Below are experts of layer 3 (counted from 0) of a mixture-of-experts language model. Rows are named gate (a neuron's input weights, with its number), up (a neuron's input weights, with its number), down (a neuron's output weights, with its number) and show model dimensions 0-255. Each number is 500 + 40 x the weight over its row's rms, rounded and kept within 0 to 999. Numbers have three digits each.
Before each expert's rows: "comes before" lists some tokens at least twice as common just after its tokens as in all text; "mostly gets" lists some tokens that are sent to it at least half of the time. This comes from a sample of Wikipedia text that the model never trained on. Tokens count by the router's weight.

# expert 9
comes before: ":", "\n", "\n\n", " species", "us", " by"
mostly gets: " Website", "idae", "Scientific", " Coordinates", " Clade", " Born"
gate6:492408515475544536537491523528526499592484486422576473530534473469494519517507598529487516509535525546455426470487565540546488467440498496515475482492528499565467494446487480576505546493514507568491465425471478574551489468510503488477450537502571482520524519497515507462489494512511462516540450562497466524524502497474429437471526527448528490495450521552431512458495469551411502508496532458452532541549525465532495485562587531546449459435451476508572634416531497495498531518568474512536588499470445507495569535537468422442517498523504476497540534531485480507505571452598486547487479466461527525510581496495460492538500531458510564572478406495474528481482504499513495500467437504493574498596511431428549485494465494465492492488520453493542464549495504526477504586534495
up6:493457518547552522448505538485448470500461510467511531496522510412525530461511446489527527485472441477457572517496482566536520484509456488398540442584521469447488477557485550530590476469524559493467476515446474501481473544554537553510538460469448566443387478489529434461521455500525510423451445501552558541480509503559496591507499522544511598483555451421477404543444430485536474482445504501571544498569540522496538435502442446455513557513470494489513529503525479434552554491544501513509555567525534520578525523514523488463458526480531458468458435488464511532476456472490459485505566493517525544510417502508490491541530474527498463507547548506514527473599493523525576481498456508565510455481457529508474514505543468540523486529576466431486524427520530480517462520531511
down6:508518576538520492483515546468549534409444475452470534484481476541528476442483508549449602522495587514521562440509473517564535526501497513482559434500517490528526520567490507482500498551482491492526551545478451482463479487497516587551470529566477548464488564464494507605554569555545458505443459470560450446459511580527484556515536498525423519422507613544489420570428504529476445520498488611560493470529429492439510569459470489410510469499543474522510448521506466477531446474488472429504487491441489532492507501441484534547461466537506522484558441520473491523510514532460514518493537502495583452554518470562501503575517504497478522521519491563524556487525495516470526441491543500459468543485463525546506440530509506523461555489509535553492549458516542444554510507448465
gate7:461586544484514550492482451498562450490496502507516468476479420475416452536460540456580527575613441423532472465473509519546465504495516546534484450538499529509504547398514504520519469515500439517504492544432479475471476488515487531528426496499455492534466561532565536539418495468378460466450505556512475584461583473468568479515490447564501465447530516549458507425461465495520537532523492440556523525456471535533403491529507472525550517508514456418483547426446479481515551527537451474501544457437493472504473552464477492516458555501535501573488454468482493505498503525524543505532559444511448449456577542448533551495499542517548492509477474531527417491459453446494479502502495511476554545537510493534511492556516472474492561547438491486543540516480510415514500504492525
up7:579461533517495543494481487484552541452509519442474469522471439512478557463519473468549513408430508475442448495614470534548464472478532519502490492575506451560457465489463503463599495486388535457556460457515511492516535446521522508516489408529401474555476550477441473491514496502497494501433496480543583491496493434564507508519523520487487512494526486440579468511535536521502413497431570545504481504486462585488559505523511505557450492557479514549452501506496468555520401519470438515476508504513570501469537534538506516554536528483528511549513550521525502490496415528506483589534561518459519473489485515497377525550496498519490596469472462486476506513502488478537531469498583561518494497461493463615516517475495481485529514448533499436499579541478504543481539484508457
down7:511499466503471501464520461460514488550608547542527505521523491457496414399571469460539472523454501396459473460534521541558570503534479519550512465515478527509554453502440467576490482552465516540574508532559499551467510444510499487537521455566513460495489489474475522441462491563526471517516512518481567506425522465588417452540533435512577503483498542498469519486595539554599478494427453565565515461442454556440478498510457525447519457526456479509553548504503519536519481537536467490459442536502523499509499444520496521457459480489519523480528450455564513470532541459496442476497410495532523525517527513510502546544529495527419528455427447469535463505517502485514525454560486557467490529506528515451496553557560572491478561510585521465514531520444532486522533521487421

# expert 5
comes before: "-", "|", "==", " The", "The", "==="
mostly gets: " |\n", ".\n\n", ".\n", "\n\n", "==\n", "==="
gate6:394388484468514540556495491468535485461522458553513463466501523476503495454527541464492477444527534523486515470440446501587477489444508469509467482488510503536571525542567569557551504595500497512404503550544573453454456552440475485478529476428512478462506440494562541570603493540513490516575502541511541511524490531511432548505579544449485524483587470471535497517476499499519494474556542483522511499471547473528505555543555526497472517520474523536448499513550499493465503541484533441457492477459467510506489461473564588489462482452510502578488400508437463518485463496542503508576568539537499518429475460465494414477444497522512542459541488478447517497475481486474464451454457537522516471432513494517533547521584504482546554565451503500440455463470435462476458553530499
up6:408463509531441534575480401480508498520546496506537502564514551597519577454480506538524481530533562578523529449483426529486489434489497575487515484467487489536497551452510477532516565519513533529433443454456544520544408532433520501501526508493425484500515551522538436530520448541525501514600519512499546470508505566567573507481554528486500523488524482485524535563464554497483441497533435480493553459551469440488458487507489506502507532449478558459458501506430513530450501506429450450506481458512471495535514522492534487443475493446424458471515509513542480495479547409512525500504601557591505476418548475528463530446469462493527496499493526489471428503538467530496397461425509508462460493456547538503484465527500531487541570557488533526423479424501492481465444504508528
down6:541514537470467476484532502471519474491542542523546474454535401509459501495548478479405520491474553513512544587496548453522422475524513469526519412525509481496478454475439567512473541534534481497490529495494524456509490540473509472464538457458415521504548501539495525485483482533580501555519450488415481516522525563506446499541509597427347569470431481524501477508496502582488500428583480496550559493490470507501502504455526527542609546483504480497496513514522544514484479473481478507509554461494519480462463518530432496413471456520505481507536555525446501573461563447522533498535504592588478465513468489546462549524458457489475528541454510518437496538502595432471440477500459472501513532560491482534522513506521578501511550522540537508402434493501482477458492490433546
gate7:507512410402559557488422464468479493486554455523504497507529413549483491505530499481457452512465519527555485433508500545580549484474537559554474453452486474475487506527493511505547536459499498565507508505492420510494499437538494500498484553485494485467492504494517601477458560494502508533603526408499498472437479502511516463533523473477614509467450473489480509549494514599514476388490494519489487535514495431515470524372573519533485439557530419481518500463543510490529496425449490452496437492479501534467490446479464492504446516534532512477474499490397450521493534498479453525504430506433437531545407488518459503463508512520474525453477413536457483517515481495444521527515481489467541507460496555476454501540539576493497553484480505559441547426453532485480509573452521
up7:465470528444458508545539522534555464471537524501495466527518541551567503582554488503477484476534523465511525521520457509420456542425525517514495447458457495491500480463604503488442493574449424422519486483485511574440499488534546491518520561518466515528488483583502498596600543539536418463522482471522518498397425501480528522451507485515478506473463520528479496493543445521476493476482478480562544544445529464486525517565465524472473525474503479576537505441505464453514504513522569519537511504412535509530525504473564515450588521574551410428555483452536499481524456548511500515509471444492530481534507497402508437503532501542478555512537548535425534578517538455573534525517588477473454533472523499472463485461492516475438479542490463520466461459477452520403475500517516
down7:444469532409489459529564472541534461431475513503511436508521547526538410531494446492534488465564505585494567467533488417440449494486502506535446439500454545515530463457533434506478526474521453467436511515473518548512543517586532513569525525475477507446519517504453565586515482555489464504522478501508505425395445469505465491520525495585447522496479462473521466433502440501513471494489487545536509519496563425482521492583450552485508473474470504596481504468492494520458431487512527429499483440443538481500503535534533449488528479542486494522546481548512568453547422522473473486485511482507507472565465514448443420515475527533458539594510550494415549521482561452482554503484530445533472511455507514507452460448500530540493456595442445507443501471430457512490504509555520

# expert 8
comes before: " |", ".", ",", "–", "th", " of"
mostly gets: "22", "26", "29", "30", "27", "25"
gate6:520509582438521525408589476500485511490474439565486496499532454504525551445620492538481512483415482510506526483494491532573537524476506514503437520494484498571467543504513479546491562469466470525504438555533443570539501496487495491528465467460496495559558551464506500495612505540489448488396498472487462534522501513497483477522403553557475521506570452508497411550456472452462568464489439526496496465539518560503560518470540491570518499452489488516486511541507480392470397594517492421472478558452565534488514527549533523524484452540437473586498453519489536529499561482468529458499512463487475489503442525491426522460503424464499492478537500456517469476507481465484444537504450546552475455486446506539520435517592518522470480521458508530532458498525446497482539509473539
up6:485412615453484523491463532505459507489487440586467444515457522497484488447530439453593548534521559504423425553566474447523511554521497533504465578511547467550545494462469513512593498478477537471534478512519538485551531600459460491512568486444465391469474528470537504531549474460578411569552482535528473494499485570491567456500488541581543505470494478529508484520419466474449536526516497505533513494580475505491516482493536556477497456483505484436555494495498554447509498483521495514572474468503465527493478449498475572541566497479494472479493556474480503545520504528510475490498469586494415465515455524493554530492555503511551460523466450474552500479486549503489431522498547526522489499468486445472555517607536435461499521534567476490537568490530458475579514491481511
down6:489497532457472467564487535469536526476500569446571528446499533538469493587515491500549521508534515493436469451539517500507423512538562479527481522471519454523424551517523463490550530427582496516548465496517587524457544549496557524556564515458530537526535551480455503501424543545530493522457502569458529475517482477565523505482577509471472564482464486521469506450558473434505578478501527502442578497501436538477495467588596518561515499484530480435509478485549512530455542453463467555516493469558504505504545463486514488566500482512569536458447493494474434509456432475532419499475492503589522472517436514480445508501545490540465554552488465478501547486468455453516491455500517500459512540520521534476490552463534422488514437504543498587538476489404585505489460394546466
gate7:493511500529449510526578499502501518477499529509444496581540419480452510548504523533560465475456584412475498511500469443534524431496460486603510526468527538491580483441558551438561518446524457467497447442490482546509477523506499406526549548461520487551508442484495455490524519508529529504521509469550558519479509509473503493546433489447482523522485497501551504504547538512429526482506513482512520467483464444539417435431454512483527527469505467447528515540481540531491596474531444463491446470541507461554530495485489488509531564456432489517513480530498402443478500548490453427541517546534461498515476549580515535531499460462484441620479443511539473547500399489453533522530461571449480528490455485479516540511531441543541488501449565459517524509501498481604575511575529
up7:456449493540524536492495515521451485540456491426446561543491512543492466552591528542487499437568504539553542462503474565534501474470477458468424491514532547491455466440512429564474489514468524488490467521556472484508504520536487476433473395529502543462479489523420535465483522481440509465468503542458486530493503424461450492522487511462544481476583513448522503395576484524506496495545576471481393586550507524438533551517401469487529504506531517453485519596457500557564512553532492491467498544461508462482486484493519503543485513470484495526490463498510455486565532465516523526432494488492463546513541460561457448543494486535490507570498541486492475443520510492500463452430524544527505535549476612533555471518552553498508557495503529491402538535410565558505479555554542
down7:566492554540518475463522523522476555493498493425542535463517574519516548491529423412498537526529530547531533539506439484505516427490604494452420482435548483455488488494459511524518487454469452459480526581487544527522530521512536620451422499613529444503445477485494544514464399551479448464511496535486543561482529471460537559513530498480536478495486517523551450516478513431589525525499508454400445502506488466547529509525535539564480471490536571496522537536529546468503468463496511522511497493530544499430462442517459493523533539552521519459494522514438542545526549400480554459544529439483470484551516453449481497485481464512492457480576559420507512486494500548501437528435539511539456521503489490461474489527505517456514512466586538482507403430523511559500481525491485

# expert 6
comes before: ",", ".", ".\n\n", "–", ")\n", " and"
mostly gets: " years", "s", " century", " days", " months", " hours"
gate6:504458456550461464562464488398501495489492526451493514476542548531472465491537504528469491509498540571463493531514539500467417455497513517506477506526488407515515515470487500493478424537584583477558531513430557552441532450435459534416571569514447489602505540513508473466524537472452528515556484510492461550520457515455476538483571464477476485579487448544491460404473524459478461474509467506494479547460513506512465482407508516541537614516548477496485473498491471555432504487511539521502434577488528540441425485484462498504518460566513512492446489505562512502493501535486563428513483546504481479469485517415515575470432483479563492525502466444561510492455512483476526532476464534494526490576450465420573502486531475484536414484469490516473551467506472491429535459577465
up6:438519457487550452556493560474485461572474508532592469521518501494477509517531557490432492512481525490442461511495503481486478473546504469539471403473510452435631529541488530496527483513486510510534498422442559422492418503512501482456599413503564540534501525522519566546464547530498484540481492578514465503486438508558499573494526465512535454554485471557493487530505461548577444468558565490468418574519549438547435566469407492548480505470460467507486559499516516504454524466438475517489563446509497497442522601484450511470490559480495533503481496524435533502477510498415490517493424488475410532491493507465488528494524530514522552508445460476529543467439514545455488542496549488508555535425528438535492474531475500491555464502500473539499502485440497520476429515545493
down6:565506478486474488467505493433555539502510524524489537476491410565513544552497549523552480486498487495512502444534517519545425525459456526437463501518454490506466465473534503490532497474415504491501522460627497486470515518497532532467470471516457521476478501492530505454500523524493529436550485513463483563513538497426509505514469428495581515472422513447539492519484472498443465499538469563501522569550504533506455473444485531573483594541405470511547546454561493530458467479514510511538512493474558423524509455392457510411530588484502492446491525429506536456577538506448466502538396511455480492413533521494551502510475481488504433446537471461472541477510472504554453496478574494469570492436421533552489446502448442520465544491478498564524489567514464476489435503442577
gate7:461489468562481520508399562471539523441522482496533469437519497560464458500488476480424503442542427539489508546484494513503536461640546556481511565541398505533498512494494470518445474396532563550519579406560439552533586447472479499511500474496515517507491492540416510451476532549542515473529524479513504500514462442500558529449438453500529452478550499516494461517440502429493442525530594556514462529529480449535489485443563503479524494464474523459484518459484532488495494458452487484434491460549523471500484464491529508443500455567556480516501487507503526490514518571490519513486513485509536465567486488537471502497439462403509520470500478474464566445467461576540492492486443477522604496464475446476559478482507497449505558423546501481544501531446517561440431521474501
up7:555441524575497476544447520531466503549462502502506481483467541523496431471531535472448506493458474500508491437549424518463593463532466531513532527494458447545473534529455558462512481485549507478466477499509424557510505533496486507456491476471518521523511470517494553522476481491499510551491428432520470497561495449452421644534540471483533443463450487551458466560477538442525450514552545533567460516548469522531456504509461448450551536579507510503429489541504465491491470536465509529502498472537480460514499514456427474489513469416521500585420511496467596480491483493455563487505525518515527479638479506585439465482458482498475468406490420462486466506544503531529451435497468527486467537495456413483528484526493483440552538465456503511544512454474510474429526403500526
down7:502534454497549463474414490564451522483450552431416560455496549584385510545465550437503538550507499515482493494507485517508479472506486529521524539431458513437432549580478464483502440484495520560542447528537509476462499518533506470441422424581494529464492548491458474479463520562513478519422536478475533498512530519516476530419504489492471504521470512568506529457495485559441483491470487505562534507481465427525447450432438473559532454547454560564524539472515535448449462530455468467550548490485536487489552512518502502475481521523467551499476530437542494445545499607469538509485557500466458458495491493495430551430502562460583427484549534497456494545490464456453489513481513499503492467535407539486549521437477450553457490522553496459571476524497518503487493434481439

# expert 11
comes before: " of", " was", "==\n", " and", " is", " ==\n"
mostly gets: " Society", " father", " Regiment", " People's", " Committee", " Minister"
gate6:510492518577542511546412498459521498448544468506480481487552540482484518502482494467544451553513568506526554497466537526540539506497484467511504449476452481492532496568547549532506490530509438452469510536473549455460534546506510430537504541491423511553471502508518502480515529521508528534472403519471541502536440514548596509539485431455536462489489509516470513459502468529426379452428456539528548519423559568456556499607432488468471474537473510508514538558520545546505581461472513529475510514473483496523528491524487483497389502507457494503491499490517475478463446589433530588558504515485551428550474500435493502393509512491475470544530520517562441537547538471526569428499473520471436501451518523455518559593502490470448559513424472542515498498546526488507519541488559
up6:548512492476468478495501491490526469559444582441467509492437501547492517587543466493500511422551548456474570449516541562539451523435526474447488526571574518561463412518494462406479458493548554508478487549503524542468519461548438523525447535512594478546547537529487478531460515511513489542475497500518492608498625546503518426455504520512504449571474543465459601540547487512506571475472501497482501526453501448422531511458519502517458478440490467446609486533508505469486518527504481505487489433631493460494557532475465508474491543485487545518472476504499438498494483563496559459486532459446470527445452519491515533500497499486511543455488469501529506541513540498544457415465473439497468513544500465564552523524575546468506517490488469488480500525426536527527459522433531
down6:415502501502546510441440460543531532550531556493491518488457440503575468526559513457522533489481530494461512547483477461515458440497504442570506535523494528491548450466566527463482582467465523498540509514479541571467505477471496512492546532470416465453462445516521523452514425542523537505442523530476482594540519514504549482525584502528607478497533454528476531476501521505545437494486613463527491512496440496448587513534556529523513453489525431533504501501462549434512487489531467562557468492541493489494464452544462502546396454536424461483433533463498533464537547470473497476484450533507445515467546533540504486517401628537446486501510591496512471502510516473514502522525501496529544469479444505460460456480512565477514556531532576506467504445460541566576455517504546
gate7:546489502514477475499516567530486526484515525456502492484546461506552457477442450567526467533509461528499585512494501525481493474476517519463426458465423547447448458511465530495457490495503556516472528454577507492560504563480537506468523526539475489524484537482466463536463476489499453504485470553496548521489532497516433480573485498443511529527477486414531499474478523526556444512455533508553521488425461569460491489603507504468526461463526511596468474500492530532519432449508536485528492456525449544557555426413440526422523463506519474490472592428461479433423479434506448460448455533415459561486441457443481520472429532417470480521535510466477468438464483475459471425441528440547483566525566437515397485520519526470477497458500526521501545464551569527501438491480496
up7:471553477519498537483465526517456473472471460478558523525509538506521529478478531488490464570470530476528460507520476497516451467547458532456590541514461534520462452480452463496401469479565510548511550471564518499428534409490561543539499508426506495454485550434532531557471546491470519493481510487506564485499476474523534502494515588509546476461566483584512478467517553517491516467440470554444511493497564446529429564417484554529517501391460518465514541502486509524545541571470600453550548475456547534493521477502532476573493547474405465527404419492526532498482525559538550545465516603454590528493469479477482488557473529521503592453562479506504580516472502494526466500492501522451486550535544517468526444501495547477497492505566519477508532483458507505566441501495558
down7:471421549501547527532554447535467497490490548454506472445421513521534530517467414512491519532511531577449513472491485474539550490445544522445477547466538510502535452482504525562453529446536442502497509496424583576511508451517533518514488566428545516456554464479510441549554448492519535418477494510561496522492539416524455481456467565506506557491460490497474509500544479571455582449534447463447479468513468430514464542505472561469472497476512429485519480517514481506523519531548469470465495531547482505432502527522443507431550488507517437539479472562521449491498477500489447498566462523511497451526507571552524479476482417537526497571491530460443482451563566503519505468493468484507531487482503462440478532531472487526529495551408511466574384431577495497493563482605449

# expert 3
comes before: " the", " a", " his", " its", " an", " be"
mostly gets: " of", " to", " from", " for", " into", " with"
gate6:528510418493542551563482490465462448547497422460535580523531492476477569519484525468511487426528491472495486526457499477537392412484491575464511540526495527494464554462521471515538520517578495433544453483543547545443526524490556534502487494490507532447509507500437555517550505459551434445472461436647514504495492494541476468508513465524483517501564587542495461523548461493462559498467535453589505473553427511475466464555428488492454554469466538514502537549426539480522519522503545559559490527454577482483518475553505477468487486450453449502465471489513524572558428482474488452446548497518515455555525518475503455514520560549557504475460496523518503455488503560427475444527456475524470432429548491471527487434506435530477516478451480489562474558494486532448482540518517
up6:551475525509496574494493541480468483510563471489454597510495515521546536494529498466465485477459559522455523513453493474515452495563466506467574472559444570503462519519464592511498457501527492512566499583537505484593474514485581517489481538509484499471477564467435520488441497533528501449461475473576506502506575538484508476527479482470500579511572473508564478471483543520524611516497468428471470451556466546529461531437512486507511496523521557527471546549487519525462473470533541537502497524529509514390565485536520457507470546451547552484556460435489459472459386401473407503502565495448452506555535570483499451529476466593574470491529483514504548474471572504524474459480488476549483552432460500514499496575537460489488543541466450456479483527484575493456520504484464
down6:549517476534461527542462493463555483514513480466472528473491495532494583455455498524501413554489490467472533533450401485446411500514525535564518491422496496461456426501594583482566491558487528469464554552485520559546524539505492506496446490523467494492486576517507486522475524488496469490508419461515538516496485437423445496574509580506466549500425507479488543516537544490517501478512465505422510503576545544477420452570462450411490509435477555472565466467460510490369541509447479528489536530438530433453573459455538506480486517482566567503534524455455514466529471526478511519465491521493499550468488538549493475554553500563565432567528470486520465429514498535498583542483517470466526506491513522566479537446526546524523540465469544507495457499498568500517472481458496
gate7:543469451545474475553468478470523552570465484408474575477503459566558476502570515519427469553472529546527514538485494548501493508513547428483507459492483479472533474565601568433472493494524503511565503572534476540470472464481481557522525484530476429493567491563517506530504480449505502423460546492511467429575483514467500495529536497485548520410557512478527496468515487507530516501535511459506470466450507456447511468534443563564477488600478490505502468478518506518524451498497492426511484506508440450559512548467529539519456467453476578460510573445531537456576525517532550472604530501544529415523543451465506515560530475523520474491431477561438474573512521462538474578468499502479499491421482477568507501480453547470495443472528424520546535496463554421468501501526568
up7:499458454638491514510530478547487513518549549499473605505482480440569435477480502531527495520476467632530585461450536485533500472411532437478589552495489527437468464519524600559445504508477479506491463476510518505478518452547489468472425503496533518483507474559498539544500475400456478478465485467453489552457508509520497463565466484484486549478527503494500467496500495508520473430542551534522510528526452467519567475617476456540449502518466501454561487516496507500534504530510547550571477509524413488493508494555513433507490408484476480557481473479447453392496518487470578458515500499507475490486577522412553475490469548453500481489494555520492468530481470437496464529487425474482498424446440534520474548491413538525538505535514469500498548481515507487528539481506565
down7:441470467515501547489553523549453557570580566515553528533514482472478517456483539482517491534480499563513560496513517495534486451463536475500553550477529475422531448433520559506441471535476488483508455499497557472471545473563544482500475485451568449506538504518475556499490555467477482475567560451535470523471548535489498507547533513499521484500522507547468455493558502492525516472487564491500481392524537501432554524539552527490505566539481517471580510523502447520450505565486525480503455496518469527472471451525514379479475419492522468510478423601498480404582502439454501554496585479472532544540481478471455469525428520495520500534572495472433489499515499550533463511579517469518505429460505503458539523467407404537509514588458555499486517477492521413581520553503528

# expert 4
comes before: " ", " and", " which", " but", " he", "000"
mostly gets: ",", ";", "),", ");", " |", "\","
gate6:473494506487512495533456501535481506435516532575455528497512551527531525549460472497546457417473423471535560518451457459514531533554489502527486440532476545513492502519564498489503470469597570448448525534515455471558520522521444453480552451500488497462569575504535629430515493434516556486563474511479486499549500529448469501453466484532499503546529523547503521430481525565550465477496524530397539477511534508509499544571413456462493445479469537507480559519453493502499440543520511523429452552480529494516456481543506506482509472408569540539518491557457486440492440438580498448543538525473480520514486478573410484541485463477536454492527508521466438489556469526555457492531457501523546458446539473460516489443524528468484445532461470523487448556458487616521468512431505
up6:522467491472502448463524515511464457561481493451459474473525481512536478490457468478479530525551553527452473515500514478544475429447525489481564495522531522547447431501540480486529486519477434503500495503506498515531482531461516503509451501496524504518454458502437428501550531570518456531444420520488561389463536528523485490463552426514504511452492480452501530485451580466468507451467513526560526510433475495501488478463580451498533557493516448463498506481601502525471488505513542434531528456500440490476567496489471501536502477529400460513525530543522543553438543536471543555398442579551538424503527471508442476504499510502465590483532480503505570551411464532471565505465492514486439485465428463548474509457466466451523517383585501527537457421439470455531461588553492
down6:480506449439529454487528487491504497539539468540474517514572526478524462576497470558467401450425530476493434533546500507550453499491534521520474447467509463509554489474501525530500507460546439459488472471436482434483536487505478498527432522483513522528521523491478491551518468441440585451514482581527448469520512564538416540529507488544455512508517493505505590585498489523446516465562471511478530515577499416492555511466456562468496458486500508544461445501431521573604485457432484474499479539499513480468556546564513494470525456454430562459532513481524519477519476396584525431424505504434489511479476425453514440468506439458469504483557521536557446527547579539472545452505509559557530512558541484482523540538451493530484500510502515521519537583498436517500481510551439
gate7:465510584451605558451532500525511450506547555492560443509508474484481463562503497515541526461498480510541478451453526468430517535532473472540509471466453495538573538466544537456499478454479493511473498553554480492529535487551537515493489455521508523442506453527495498495486498493484384473469475468515510490418506504493459530521533491548483471473465518537464506524513472549515530434551444495483559428437515437470559534476513555433490599523524503445426448501535439527487465400563413454477561527411450444441525552527500545537451519554438529569503558503517487433493509462540519494501548482474549461577553446479477518496519532543468503459510551486496485482579454464516559514509467502498527529453454524504407495538516479458444509495460450575577529473551532476466564506562488
up7:491441469503492542480418464442440454491510465547519487413487391404566523499445506505417486497451532551426532467545485521501466528516477515489556463467495508453487535532597579482449473454545489512491486450546478470495472475481488499547559506495502594518504459519481469479471481513538524560499461485543489501476546453516574464539531508524464545414565546513534575478437529536540472540451498437458512505469444500432518564503556495506498457497559530510473517550459494507509480506481482527483482413497508510496532501615518508490433504523482541509526507502460479486526540462457500542447618557476550522530427583477511474575470496464534493442534509498503541520482508496460482436514510492515596497458534484550521482518520511563496425503439540471560493445512460428425442529542491
down7:506496500501510575365434525470481501490481508466451461495494484438536525489436583453537421470467505478469451537463453585498446536531457551460552500422499521548548496450438485486545551564515554551478516522538507512506482468554478484514537530537567556480508565496526546460511515540574486493485525470454495484524486484568437456463462488529482566497478481567402503472500558373492494490511444498542488491550491427500431492503528513491531572471491515495522439576489503522554499423567457512521464483443551490469460494525566521499524493442494456552506557522500500542577511555537484513519531489516441527505456552564461482430563497535518544523546415508541512460576500497449566532487498497503500500496516578576456503542517486475483451500465471531548563479545470523536497528493553